From a checkpoint of a small mixture-of-experts model trained on Wikipedia.
Size: 9 layers, width 128, vocabulary 8192, 59.6M parameters.
Experts: 256 experts in each of 9 layers, 64 SwiGLU neurons an expert.
Below are experts of layer 4 (counted from 0) of a mixture-of-experts language model. Rows are named router (the router's row for the expert) and show model dimensions 0-127. Each number is 128 + 32 x the weight over its row's rms, rounded and kept within 0 to 255. Numbers have three digits each.
After each expert's rows: "gets" lists some tokens that make up at least twice as much of what it gets as of all text. This comes from a sample of Wikipedia text that the model never trained on. Tokens count by the router's weight.

# expert 98
router:128111129095121145154150105146048113122088146120098117112132083167161167145144143074179170102112105132152112144133143058089126112131180084123059133134165134116146163082196095103134111107116166133123191192127152141137116132107139161090136157049141088118101157134152028112187117179122073088163145146124157133139136128146176142138160157146170087165134101122146142127120100061158170074104
gets: "ud", "oss", " vis", "ij", "aud", "rid"

# expert 35
router:148159100138067129142155089093084187142104137112131139107097138172110143152153126096149113098113129124091095177105211110122103122086160131099064183108118153096124134095143087123169090162115104088057136112186106166144096114160154149138077096085120165113092179172162086098166133133097096116116110062129128118145133092098131128179200128183099086136151146184096053111155135072122122116128
gets: " m", " M", " p", " t", " h", " n"

# expert 62
router:164173060080115130118127133073116157153088151102180137149179168161105153122138112100118127139094068116120184131113145111097113116104166158117167112121124122069085174078176116117115160111054044146116144180190133149135068087169173160111060143102136158176127093152149115129147129114112111109114156087057127142073131100154138090189150143117140119170118069105140124129170145119145170137151
gets: "age", "se", "ge", "ure", "ise", "ine"

# expert 150
router:107148106077109125089169049127091165129172167121151128144130171169113115130099100104160121108108076093144161188124140076131129127101151133095073188082114146081120165092151128096096134110126114074103148129165155178093089135129140148105098114088150121118093143192177057096148162168150078115145081113104154108129105101084149098126162108187128078145165108161178093144131111078171179080084
gets: "0", "3", "6", "1", "4", ")"

# expert 152
router:083168083104112116123151121106129114103148205098130166130152214105118139204104089122154092133131077117129151110100127093100114137070085112109083104104156145107147150080142179109192162138130115130106153103131198157132072103116191153147107173102126145164114168155115139120186178169174109098182094104080140101099087110077098077150111091161172127149120135095145145182090136120171138156134
gets: " that", " re", " which", " who", " that the", ", which"

# expert 124
router:128115060078075121129086114139056127112093177114103147169174156167170128081117044098185125124132081101177153163094142136163126149128102169098143162106128130085126123106169127090177139118112042112080118130127164157155109099062131124131099188072165107091121130131165107157110119117143123093153134063132156122135086120098173112120125119141142137119110119141180075150183122061143168142085
gets: "ast", "her", "ft", "ter", "ord", "The"

# expert 99
router:172136107093128081123136070078124174134205227130109104154086135121190128149114086053121134097138080141128135173115199090129163156099110152079102138070073143103135113091178115100139141085124113139128141136173136145141075138131133109091165121106160069112097107142152084108126173145122104115103147067134148101168121070121161104128135070147170103149101102124120115112102156061158151085130
gets: "u", " St", " St.", " b", "St", " B"

# expert 154
router:153128071108072098110135141099099154124144134156167145117172104198155121155141094161166165100120056148149156097116139101159183123131204101102152136102122137126154094098203179101115107111142125130091245127158147172129070139162159125077100166101108097137081106159168102109132145107093110092122108126104182145123139098111152110149139100166136097133096062176121132110096067079141157125112
gets: "ov", "iv", "ev", "av", "ak", "ow"

# expert 7
router:144178093120141145085154125110105117138108170117125118084139215127127149143132141120229088146105110102129152159119139127116103121083124129120057192090111119098086089102163176116154100145127110127130121161184161130128090146195165139134128148099120134074067174177158044101138113160126113094094116103086143117154089108053128145175178130144159088138145148175105083177151115085144145151162
gets: " c", " t", " st", " w", " s", " p"

# expert 213
router:172105102090086113135101100139064124131142120137085119144146148137189118197138134153173137105105059134164099117133176080125139076132151139095117167134143148131150162143167180106110066188072133127109154069151169194138061146153148167119115118120152131147078131164181096135144140145123078116128118091092159150116058102153126129096158127140175040161096132124152089189124110066131139113100
gets: "ak", "ik", "ick", "ug", "ann", "g"

# expert 206
router:110150085082069131075100072124102125088142207117121136146111159181162201125087119122103107120113124138154145180162112090113072119119138125124145114096140100148148159091141134104157108125076088076087143147100131126140073113150156192118145113119118140093046197220149113099176129147076111153161152138114102125103137088133103126115154079168173099144146132200157117131130094104168170094146
gets: "1", "8", "7", "86", "87", "0"

# expert 79
router:116100048094096086141121140044087138169113143123160176128152138145110180159084099123158134100066106082111152139140118076108113163101117146113149188127135105089117196061138146055165125108102149150088129105118158136089116086113122171107115152137075134184112124195171097115116108158129106108179089106144144095145072091072106084156139132176129110165088128079177117130126137128149172165129
gets: ", but", " time", " years", " year", " after", " when"

# expert 205
router:068143065105078102155159104100081138099137159145127123117112127154131109108067120083164136091109050088136142156142192108144145178145185168120117186068109130072176135149154166141150093162140140092105131108176156152091098107116138147120096129108114164112058116161157069116140184120126055129128112088155160150165099110101133094141164103149132045114182127129135126183092156112147168122101
gets: " | +", " ·", " | −", " | .", " | –", "–"

# expert 66
router:114141111120096133118162129072088188077174108120136128112153153161161119167087097104122106089100152109111159100144172058136202191096096122078157126049124150108088168100185114067140146149065100178060105139162153154060099101141144147114100117124133115105110170152152115105211145124133070144087133089104136122175123096155148122129118122157141117157123088107142067146112077133118148117125
gets: "in", "%", "ine", "ity", " average", " as"

# expert 182
router:108143103073105131084174060129091169128170172116156132138131161168113119125102104102162127097107078092148167186124137082125132128107157138092074192087110153082115169087155125097099137102126114077102145133162154169084090144130140147099100121085154131123094145191180061096153159158156081116137085109105157102126107103089147099135164109181128075146163100170175099146131113075174178082084
gets: "8", " ", "6", "7", "5", "2"

# expert 83
router:108147113084110125090171050129087165130169171130149133141135170166118115125094092109164123107108078099148166183119140080122134125102153137099076194084109143072117156087156121101103139112129112077100138130168156174091094130133139153098103116099156119118088140199184053097149159159158082123142083107110154105121108099095148097134165106189131076145164106166171094142131115075176173073088
gets: " | S", "-", ".", " S", "s", " min"

# expert 128
router:120138133053107113135123069114095165142065167128215150151162130179097145151101128111098116121104127125130131094112147078135137117072150145098141142137102092062060162059192094105199129093076143089099114131170116139114095107137135189120089122150107151130130084128143113097166201177089102094125126134096148130170120099128080095164179141170127107129139062143156110113095153073134123138135
gets: "ation", "es", "ers", "ion", "ions", "ations"

# expert 216
router:131128080114123086083153127087131159081177166145194169127141199119094099132096120072143141144136124138167093180153159128124132141130141153147069167088141137126125166084151150129135146108115064102099172118180147110145133078140124167088187107107080155121071111173146076158149146115094113128101182110121142080095096091146096082146159143212123086134111147123158081176071149079109181137150
gets: "r", " Br", " Pr", "gr", " br", " Gr"

# expert 77
router:159180087063056093139137125100103126115198168121113095128094176136168109124131061082132157132151072090121147156082136108107118119102146124130124113119085117082162180111177153074139141101101046120137153169173171135107118139124143137087148160133104122119093104184139134140131136143192107155147136117106157094207090090163109116110143088105170044126158055097123105150144172121138154116123
gets: "u", "ou", "é", " de", "á", "ue"

# expert 233
router:130134105128122107097137091135145171109121126109129128133207155144165167196136114114174123125141125111128167130140129055114131157133129186081035144115102136091088162098135124120135130118145135113099203134135141132120033100151127125076062103146125182077100098182149106104169161138109081133147198123090119149106128125076155129181162087187138094108124113075139132139181100089165152085162
gets: "ell", "ul", "l", "el", "ush", "ill"

# expert 202
router:116124110108114084103121054183152123161138170122146101124123119117147175151138128086118141042152117128156103158142085102143142134102135172110134118071138121067118134063115150119159143124119029110128113111178160136142039144153164139125156131044128112103095147158199082144132131137134107084104106119114177086123121105114176123149171100179140084121082113110150094116159118042165119081123
gets: "ch", " Ch", " St", " ch", "Ch", "- Ch"

# expert 115
router:081137077104083115125164072099091098128144206084129108104149134132113090160097145130137068130099091118119156150119130072160156141075122124065081116143134180099139144110124091117159096140135130121103166137176091136043125124205152139081073140061111128134068116204151127099142141116146054102100134090130142133188113110112154087140120128141131066164124102161136141154173156115166138162160
gets: "^{", " only", "| ", "| Total", ":", "- Phylum"

# expert 138
router:109141049114115125110116120076096160123180170097134147125144176139142176174087102107145088073111124130154136175118120111142108155102124108105054169095127099122134204061140129114171147132091085130107147131167142170104126158126155116094098151099130107122101135166116086110185141133119116132163121097099176104137127082130184089129198115172118116096142083098252120153138114145188153103090
gets: " con", " in", " he", " He", " re", ", he"

# expert 229
router:155141104085121106154157085092080145078154155069127149132131101131176143170075141097171105139125052172114106176177136109123133158116182144098048154139151123117092181045141138104124108144088104146129144079135135181073115133122091169077066152081126125119074161161107110113131171132055104086120131143097158095162090131151097144147166157125135128095158096106120116121163106096130187097100
gets: " acc", "isc", " Rec", " rec", " Mar", " cons"

# expert 155
router:160119136099093125085154090145140110121108121147091185171199172130161130142134166110131068128129116159112131128099168108079127154088139104129151113089080145057100150117164072134137140116088102146104125156185170141145093124119121190069097123132093132151123184172117114129149125122129085138133114113157146157099098112141172117166202143176162065123126017132121064155171112108163190101102
gets: "al", "an", "at", "el", "ut", "ent"

# expert 40
router:118111092080097092140154048180150140104080187124124165139115177142128081123117102121151122086109136099198146218115139080138111118096126169085097161128103166083081180082159147107130119099115104079113130143140136127102099124080183137146130117088102136146110123168148059125135123105130108103139127144158148143166130093056127114095185121152111069120175130183176078137147155109182185099117
gets: "ert", " cont", " do", "10", " were", " with"

# expert 101
router:131147048125097139156132066086127105120121124126100161133174217139152151154113076131148151125132137178120164141113159067106138220130117125101100217117141166127104146118165156144147143148057098107084155133170134153127107144130149200061073113113124154077106153106127142134123122100189120133154072115144153088150111072110136143123179148146139157151101116180105097163157105117186141089109
gets: " a", "'s", " an", " his", " is", " her"

# expert 249
router:144105139082118107178119033124137184131153168131118136148178098141151114126092100063160121075155126120151137150162139104115154129131115126090082180146058183102143119122150171122118103102103128117081115149136122172156139143135169143114144156136116146150069140164139084076146127105181114098122102129154137129124045138142116098186187073163127095116115122191165131153164196082154219107111
gets: "2", " B", "- B", " | B", "B", "1"

# expert 16
router:160132162080137138115148083090083141163135202096149132105130191124096174143138096094154118107140081089118138190106110110103094129147147125104060154083083204089073120120157156122132110100081157104110117138185151142137093125130128159135141156113112099080079139165149047089130162170175105106139135118117153114145101117097154110196197113149145111204171110155128102117114101097193158105139
gets: " b", " c", " s", " k", " the b", " g"

# expert 180
router:112163086122108107173151076139093114160143182123132159157132104170105130150090148126182094139142124163154178139088124069118117217054131154112123165105121073114139147089211124089139123167122108099111134155171143143192140131103125127116084092113168114112095116201185152091176137174141128127175140071115147156161107117144101134101141114107174074144099135131153104155121050131176176138097
gets: "id", "if", "13", "14", "11", "q"

# expert 196
router:075113108106070102135126106046138141125123121110094170111192188147097130111103097104148103145126118108109182166110148074088115137113130137103124179109124171116103178068156096120094098123093060077093202140138174131141144173175170167097110144151148124129069162137161110143123123124144092092112144147178147100164048127121150145141171084133176086186144116193117125142143164132122176106163
gets: " first", " second", " two", " one", " final", " three"

# expert 188
router:121164134092072118132112072141157131108135141131136120152124144131155145169089100030155131055124059149097192129091152092122107121076141106073070124071131141055125167143120121134153091158145147099118198137134168129138086126158150118107128147080143163092125114136200126062148088124159105109109118123131139062128122075145116098121127100158115048147078123111125099172167165125183150134134
gets: "| ", "|", " |", "-", "|  |", "- "

# expert 97
router:130185143102091098060157134119099166051146158094126173095139162188140124149123059110113111147141123138175119126094164117104118119130118157084144091100134132094114094130189143064153145121069106113103139151206153120113053061158079152090162117143110080104110160163172092074182109132112145097142125123141117057109113149162106127127170090105122090146148115092146065148101108094147169147128
gets: "ar", "ur", "or", "mar", "el", "r"

# expert 24
router:106177136043083100097150103143142130133131104095138128113131177154120083196140070090130138129149103070110125150106195109112177165128135112103119159148058141073124168131140147123136152071133143125108180153197100197103083162143146181115150149134115135169116177148191104086117097157180116133165152138107148152119129119145147093115156135147160133171124033124112108178094130109129168074161
gets: "o", "a", "i", "u", "ai", "ama"

# expert 113
router:111132146101093097092127101104162172117189149095079160112098208181186156159084103100162074077166114087147144174159109110107129156035093171153168177077106143136093171077143144135138096133128161111097130100193123146098093106130104157126172127134085129096076111161144145154111149108124104125168094138089158132165105097060122090155142093119123092126136085119161078135120111070150138108129
gets: "c", "-c", "sc", "anc", " long", "asc"

# expert 23
router:108146076093103086115141069093103126127135118085151081152123163119127097186120091089141167085146109124063119163146131131134145102091145158090125124160109162076102163148180156129157129064092112117094193152123107150076086178159142152093137148145055114178105156144173057069142073135197119117148138136098132136152098138107161119147169129129109113136149055057103098136124117143158177083146
gets: "o", "io", "co", "to", "ino", "ro"

# expert 61
router:126156098089063095096122111140088192093140142130133126132146127156138162160119093137216153112124086143133139133134143095176088159133127107122107121127180119150115096088187138126147125140166121091089161111183134167123138174125106192134135194113088101118056128197177146136128105125103160099100108074139168130148107118112142098161170070193145092121136063193108075100130065108166171104124
gets: "av", "v", "d", "iv", "ov", " V"

# expert 211
router:126123115059143151118156035149130139146160140105121209080139188140150114187120115112144143093093059115122143165106118103154138120116143172131090210084144164091095127098126159124152112126079134078086184132143118162142079151121154168119135156072124163112128171175143165081138167179136049118121075111120136070128115087089116138132128147158141074150127082140180163140130145120178112119134
gets: ";", "; ", ");", "; A", "; S", "; D"

# expert 170
router:104107102095050088156171100067168167112142152078115156147149218134086120134103110123122075148121137141136168163107159091089186133158129101093099115055148150127096184045140093087098114141095059121105142148161164127157132115164140153068088150141123101118087127146152120155140135120104076131188124123130152088186048112115117105119154114134138117187113118172122121139124136109155181139145
gets: " other", " two", " some", " many", " new", " this"

# expert 105
router:118066123087130119055144103068080168108078178119125167164105186108152163130118102086168097125134074153112115088111160088132152157078134151113126190111133110128141168112173105154202140133077089101090161095122106166165107103132174204122113150111160130154108152134164020118110133121164102106137127151150138151145080145147154110175114064108137082108101100152127084131145098105140165110131
gets: "th", "op", "st", "rd", "rop", "nd"

# expert 69
router:132173101082035099086148082134079149092120159141123169137188153198106146136080093101103140093084118133168149152145147086119139117133108136098124132096107159086124127088155104127152117117096125114109129081138112146081122170106173113091123122100105115114098126172219113121152167148143070147150109127144164102115108102131143114165176081155134108166169074229164098164129157088132171108063
gets: "en", "el", "an", "er", "al", " pen"

# expert 131
router:083185118099121107130172110125117123130166167125178124167172159142166182111078088098189110122120123115172136230122110107131129112083135158129123211119123146089120163139174136106155157068137135184116170149151102140150109079121190129143146136084089137147133116210153089106119125182148047122091080123092118148125142116139131092157129101150150134131127090150153140155176116114195182092120
gets: ",", ", M", "a,", ", N", ", S", ", B"

# expert 253
router:136161098091133101158135069090121120158092147056156155155119173135088114137116052114150136102109046093159154134120091105171118129124175107101146182135103155126141151047170125086122165122166033168099109170139126115132081126162139196083071106133094135149100141172144071123111155117131112101148115138073142151111085070132154098139147114128145097206135105093091104162139142110148131136107
gets: "ce", "ile", "are", "ime", "ave", "ale"

# expert 221
router:158125100105121099133159134138118108112144228081151122132174121124180109162117094123186156108145085156113120118185148095151120113112070120118045126107108129154123109082155172123130117139119106130051176073159161152105090159086185187130118119088123161106075132170163107128099100158084053148137086145156134139125083109115161061120163151137162053106095117165154123117110132092160159119151
gets: "b", "ob", "w", "ag", "ab", "g"

# expert 189
router:152122098090073123143089108076099186115102144114087171185153166146100103131130126127167136106124108159136152161111115052192128126108105160094149208066153138100057163070129172104102131097100096141112162112187103182120132116139134127072119131140108126086101148132124113110154140153106105177136063156121105080116051116093133082119132101123158105140081109185098099189130134146166155079116
gets: " former", " as", " as a", " old", " known", " elected"

# expert 236
router:159192049103113117151116099145096144086085147138148149114152145124154110111123064050123143124133083150172165141110079074161123132087108180065133146113110160054085137152116073136147089147159130118122146158136116169110077130140138159037157114084116143092133124201141110081179138183138057097117097119134133133162146107108143116149117141135100093149088109112151092175128151092159185119116
gets: ":", "-", " |", "|", "  -", ";"

# expert 149
router:127140141111084153087165095108089108123150128127122184129165142149102111154092146129161133097051103150143162105104129113110108153138157142072137165098094144087139121112165094132108117125132117164122133159197101172165070061139102176095136147072087092146120154144179091154147126110143098051131151134120183140108113094117138084143166105186174117124125060125202052213114103119149180121135
gets: "an", "ar", "am", "ak", "as", "al"

# expert 76
router:129107103092088121119156094147059155110099129068124176117139148149152074169113092092125133132121135154137172136122115138177115169106191193146067091053144137107059157120153130112099091118089133130106170137158150106109090141180151180113110144035048144166116184181148118138140164107113055133162084145110156106119125131115088115092136091161165091143128125139167087169153132130161128146135
gets: "p", " Comp", " P", "pe", "-p", "omp"

# expert 27
router:107147103072107125089174055129093165128174166120144130142135171163110113123099101105164124101111081090144165187126142080129132128104148133093075189087112144085116163082151120097102137106124115072104143127157150177091090140128139155102104116094150123121091140192178055095150160161153077119143082106107151107131104101089153100135163110192128071143164110165175093146129112079175178078076
gets: "2", ".", "1", ", he", "4", ", she"

# expert 137
router:097149115079101120090173056122092173130172172123145135151133171169107116120098110099162122105105085091149163183125143076127138134096149138104078194087123150086125169083149122094098132108128109078108145133160148173086090136130139146095105120086147118115087146193179065088156160163149084128146078108106156103126102100089152092134160111181134077147169104160178092151130104085167176080079
gets: ",", "000", "8", " in", "\"", "0"

# expert 215
router:110222131112073131118147092132109143160135140124092157157129119178124112129129137158160118089101123150130173220135122104149125153085135110078165146132133128112070156100162119102127109174095166141097140144195139132091127143158172161022145118158139121077084088167175145070202140121118077135115058137087134177112145138134105136129167142162126090133137102087135117164169102073171161122128
gets: "is", "in", "iz", "as", "us", "-"

# expert 161
router:178163084134109085156197044148140124122096140091161178118127132191135109161124117082162130077120119132112138123135198111107098130090099143106122213101091148111159107087163165110115099101094124096097101109164133169158114119153101128127154139090137116133088113117124080084158119153123118134143103112150146146156065067119177107143205084150129098201130153157171087135159103136214162139113
gets: " f", "B", " F", "eb", "F", "-b"

# expert 52
router:110125046112099127164154095113071136133114190151119121092137168139150144150108134132134122124119122102200187161124112077111118141131144137111121203170103158021121189077167134090175103150069159142131160096151179127112125124102139158090057107144139135114111147122134123083143090147179092093159109097098158132145077141113111120115135069109171111186086133151104055134140141113144161087149
gets: " to", " for", " with", "ed to", " would", "ing to"

# expert 169
router:184132057083126092119197072162057181088115149163165143124161136147119112084116114105149121115124070074150168089109104085113113170117108172117085103097111195097125146133136128111163115112114086127118176119148117177133099168122139164090163114121136153108079152202135055125175120149159088089138085126147165164168084076118110129152098086177162125107154079147140116158112131122130148125075
gets: " –", " -", " as", "  -", " /", " —"

# expert 54
router:118101099120088150120124089094152102127105135152166158114129141172120145153082129052138106104072084169187091165128128075108126133078093136103135125072119130133073111060136103154116165164075089132114115177143143165138093164133172173113154114106101109094087096129169086142169132115098082114086091139153166082111098123103166097151145151189069075212153121151116096133141116097164194089125
gets: "est", "ph", "all", " ph", "ect", "oph"

# expert 42
router:129159124103042109130134107139107144078125116148138132147189129211143217113108174079143101103083148166169107136089166099139125138137134142123102137137090140138101134113129108114113154150104120117111134083159097117075125173136177100094128159134044115154100185157157138115158111115112102127157122131167153116112072080105135073153173102129153147140122065136134077188129084057183170061147
gets: "en", "an", "ic", "ian", "et", "ine"

# expert 198
router:123177163109092085157169067079103186142065170101173117096167152145109150178132132110142111111168135080134131103090191085154154179103127127045101152114153119107053134104173150142096104105134127145082118105136146164156077095191164167069113144161166150137106150156161119124129149107128093100167098095081155145087050129146106079134142150195145149123103135151158130110137148108103149139149
gets: "ing", "ation", "s", "k", "ating", "ed"

# expert 222
router:085193110075132134162106076136147130126120179124154164100131180163142132174136095025120163087108099121088097179101165086118138148152155092105075180171099142113169222148141141091170158087120109127098136110161119138125108156115158135096153095143119122069057114127157150132138126131174138116154154143117149123080108056110155105085150095141149142121161073150171120188114156112130168093124
gets: "a", "ie", "ra", " La", "ia", " Ma"

# expert 223
router:108151104078107126089174053126097169130169168123147131143137167168106118130098101102166123103109079093151165191125137085127127123096154129092075191085108146084115158085153124098097133111124114077105142129160149173091088145133136147102101125086146118118095139192181058092157157161153077118146085106106149104129106102086150097131168108186130072147165105165170092141132109085175180078078
gets: "1", ".", "6", " | ", "4", "is"

# expert 141
router:091136097110084152100139088085070117148177141064164183096178164127138121151119059146145117141133115136135115114127143104097107139152165092103097083149150154120101127071137177052180150175105111141109112117163161209101045160165123157110154113083137135129100133139122094143151173100158112112177129116139126100148117093097136079113177134177133122117118121149177129134202116076170204110095
gets: " He", " he", ", he", " The", " She", " It"

# expert 80
router:163127099090120128052130106147080141106157133119135118111135159141164126097076114121155154136129082121160173096083161081124141116099163163134089171063081148099129129082169131141172158094091146096118160122169124168147083153147128112143129144060130141076092065153187067080133160138144119102166083091083140110161073092115103134182123139193160113172145159148138109156176146121200172108090
gets: " |", " | S", " | L", " | W", " | C", " | P"

# expert 117
router:107175044101109136152143095076116128079078202110139171112166165103137124140113146131139087119119109157156148144128168091158096173122147199097073169118128177041128176071147119111196114104071099154123133171142140150134102141107130129120118131151122101166130127135164151072147086156129105101158098106075147136117078114128149096088127094165162113152113061179128066131134083111158115082138
gets: " of", " in", " to", " for", " at", " from"

# expert 81
router:099152158150053087174159102130135137153144200149114146101163126102154063131098138102137120081108119160106172130134136059111141117079149091165106176072126153110140113115168111105174167177118051104097089160182178123168098118062167156108131155063106108126085120150134120107129108161125087130147058155151167102110131095137137114148182125122179115159119086120170086150137101069152143154160
gets: "ab", "ut", "b", "ib", " all", " Ab"

# expert 144
router:127161083117126102119140072112159160062096136085116148175140186104117135161141122114113119109114102187113145132096173101094176151147136100085117125108091145105096116084144118154148134117164077102121123139196139106157103133173131181047062132152060106143102182144123125163179171120112093110146105103149127099156066115149149049111154103124101099121115024162110082126115124119172174115149
gets: "al", "ical", "able", "ive", "ent", "ative"

# expert 147
router:090129061130110104113137083136137142086135139088152138156129130130153155137099131070207138130134113167156138161129100121176140154034116163090047149081120128137120103133189148112149109136133125107099143164206132146167094145191116127137095148069102187127115202118167081095162165132164114129145130103134146109149121120073148090120120110183119126143073125198134077140135126076190160101135
gets: " P", " p", "P", "- P", " | P", " fl"

# expert 119
router:119169101126091116108131112113089163151142173073149114078128111175125161183091113117153112127135105080093159120121172126091128145087117089101091138086121102136065196126178167097116087146133122166119117152183166162134086161119179179061122099115136145127069165128127038104181131132179126139122135136108138099133093084158108103121123124199159126124104101152145070212172145073099114119144
gets: " s", "k", "S", " S", "- S", "-s"

# expert 15
router:145143107121089084142143105090102125057131170104133173145186138130179161181167115098106145144090101083132156166115173125125115120111160160079113118069147140120145138144131093157139117090146067154068141172188091133153087101137145126124128134128043115083045149170186110063120120127161078108138079096086119136136156132150197122137127107164139104106090107125116119177173142096168184100112
gets: "°", "′", "-", "″N ", " (age ", "- Coordinates: "

# expert 17
router:139164137130051159111137133138097141116161164111163134125163189156182151205104150071210131147134133162085130144148125130140079132116114143140107145119070154107126165124149123110164113112113078143082144126184136154050094102151109148076114075128122150178095151180146101112149182144133123118103127109130147128127127150142142111154224080123196085123145103118164116161169179138120161047152
gets: "le", "as", "an", "ra", "ro", "ar"

# expert 226
router:117131100100108119115160088127082207124135118127088209132179214155155178125107123102187156119092135109133188144081138096144122139087179130076135138142117127084150147096140128102108090088087128096121131105159139106145097137091169140075130125087140124148116116186205060108161180135118116086140114120100157098119114097104134119194165072144097079133152134162143113150107115113205159091094
gets: "el", "le", "er", "ver", " him", "den"

# expert 227
router:162176113134075091110130076057074172131137133108173138142138139110152130168117127027147156139126141135115133183118111095134070115113169124108106132124140118094175175137161153089143164136087092075102092143129140123148119148118152132120131098102180142168088116141164042114126166147171086107152178120114141118180080081146146065153133101110137097119142104152091076158136168041160165082123
gets: "te", "le", " Le", " Ne", "ne", " ne"

# expert 143
router:179123098158058111111125056151081154113149142093167150114176118152101128101105107142137092119149073124057163163141159123160096142108119192070086139114107145114080156099125122076133102101104148079095111120189118165180117068142135179112164103135137148135096179177211100058164146132110107081163106089141132131131108105124127135152171140171110055147101105180118111112091144104147129112114
gets: "m", " m", "am", " |  |", "-m", "erm"

# expert 125
router:117153030097069088133126064101153169056108232112113181111126157147118139136115112115119111117136119141134162136134137104132120189140156133073112187089152142061096161073153096139148130141058104105102160148142175122100108094127113171080135124139140093113125167114167138068163104124133122104183092118103161127148093086135106102120138123213157138131120098156126085132093096094172132105142
gets: " of the", " in the", " of", " the", " in", " to the"

# expert 30
router:134181095094093105120165068121121178110128160178135112176144195156133184107154163113138056114112077127128156130148138058117166151113132136133133157112084114127068125055155085116118124119081093117126183115154087142096039122119153181060100118124100130125120191158136122115173151106109128099161154139136100164118106127104094104158146168111095118107089105124088093153086079095196166100141
gets: "ic", "ian", "ical", "ant", "ess", "and"

# expert 140
router:168112079093082114082092113106103147139121136147135139168197157161107133139143140107142152140094091141153135104110147074115176097113191157088165126124124139096090182109134188126137171145102110097083150106165108121135113105117198154096140123096144143120136111154189110107177132127119099136120171108098136150102070110069157100169194093142192083126154065111158089124147054144188190069125
gets: "ton", "ley", "son", "man", "er", "ard"

# expert 34
router:101150101082114107111138110138122138078176151120139138130123189176125132137100138092177115140115141148112108166137123116177114118107165113119143182109133126097078175086183137159139093145064149124064129132138127221108112155119113147100136109134139147088109168217180060070110138142095113138142179133176157097168132120194123145144147152107163068079109064171179130151151101122186164114153
gets: "on", "an", "in", "od", "ass", "ont"

# expert 214
router:112146109075107130092172052130093165126173167121151132137134171168109114124102098103164126108112078086149162187123136081129127120097154132095078191085114150079120161082151122101099135109126114073103150130161152187091095140132139145102114124093148121119091142196178060095155162171152081119145088106107153102130104094087152099142170109189130075147161104167168095143134112081173176084082
gets: ")", ";", " He", ");", ".", "),"

# expert 254
router:119129117134114104078191014124113119144164160101119127119097109110143129114141078072156126102090092155145179120156179103170165134080139144108134202139091118111091119124145118101172180138106126119102120171185110164075106105154159169137067107057136126146093098204137122116151162150097102110163122110117172133134069054124141075121150112147096115128158105131192073151127137128166124113130
gets: "C", "S", "M", "I", "L", "P"

# expert 199
router:112125123112109091090135083151120178164118175131137142120163160137151130174109134069130080138150092108133156099149140149150100182061135147126119141025139123105145126096144097132135130143091124077095158096172187210129107154153126190062122111088162093169068106153134059092157151123209131122135165086146134100128125098098157132098137125102137082168133096138115059135137096110168157085116
gets: "st", " comp", " st", "-st", " Comp", "St"

# expert 28
router:136176115124108054059164039127133140131196143159157131163113119179156081169084125119124145109133117119097142160128101094114092149117156091131140190139190144085094130182157108127170171156117146130111142095172119171112055110171175165076084081120089110130096106199165112142144135122122037104117117135133148146116110119107116138098165146158101128105100129136156107165134101064167167108135
gets: "z", "az", " Z", "iz", "Z", "ik"

# expert 39
router:126156145060116116141148105169168188131095151137084099088155154139142194112115114086154146078115144150138150154141109041127115123126191123066098126065099104101093148096208186148142056116120146151116138131148113112105112085163109179109101122149100119122114144162136122129134130151175071149164076129154164161151066132100143105097159128150156111165114078189107100139167147121216153145129
gets: "ed", "ous", "ing", "ated", "ed the", "ed a"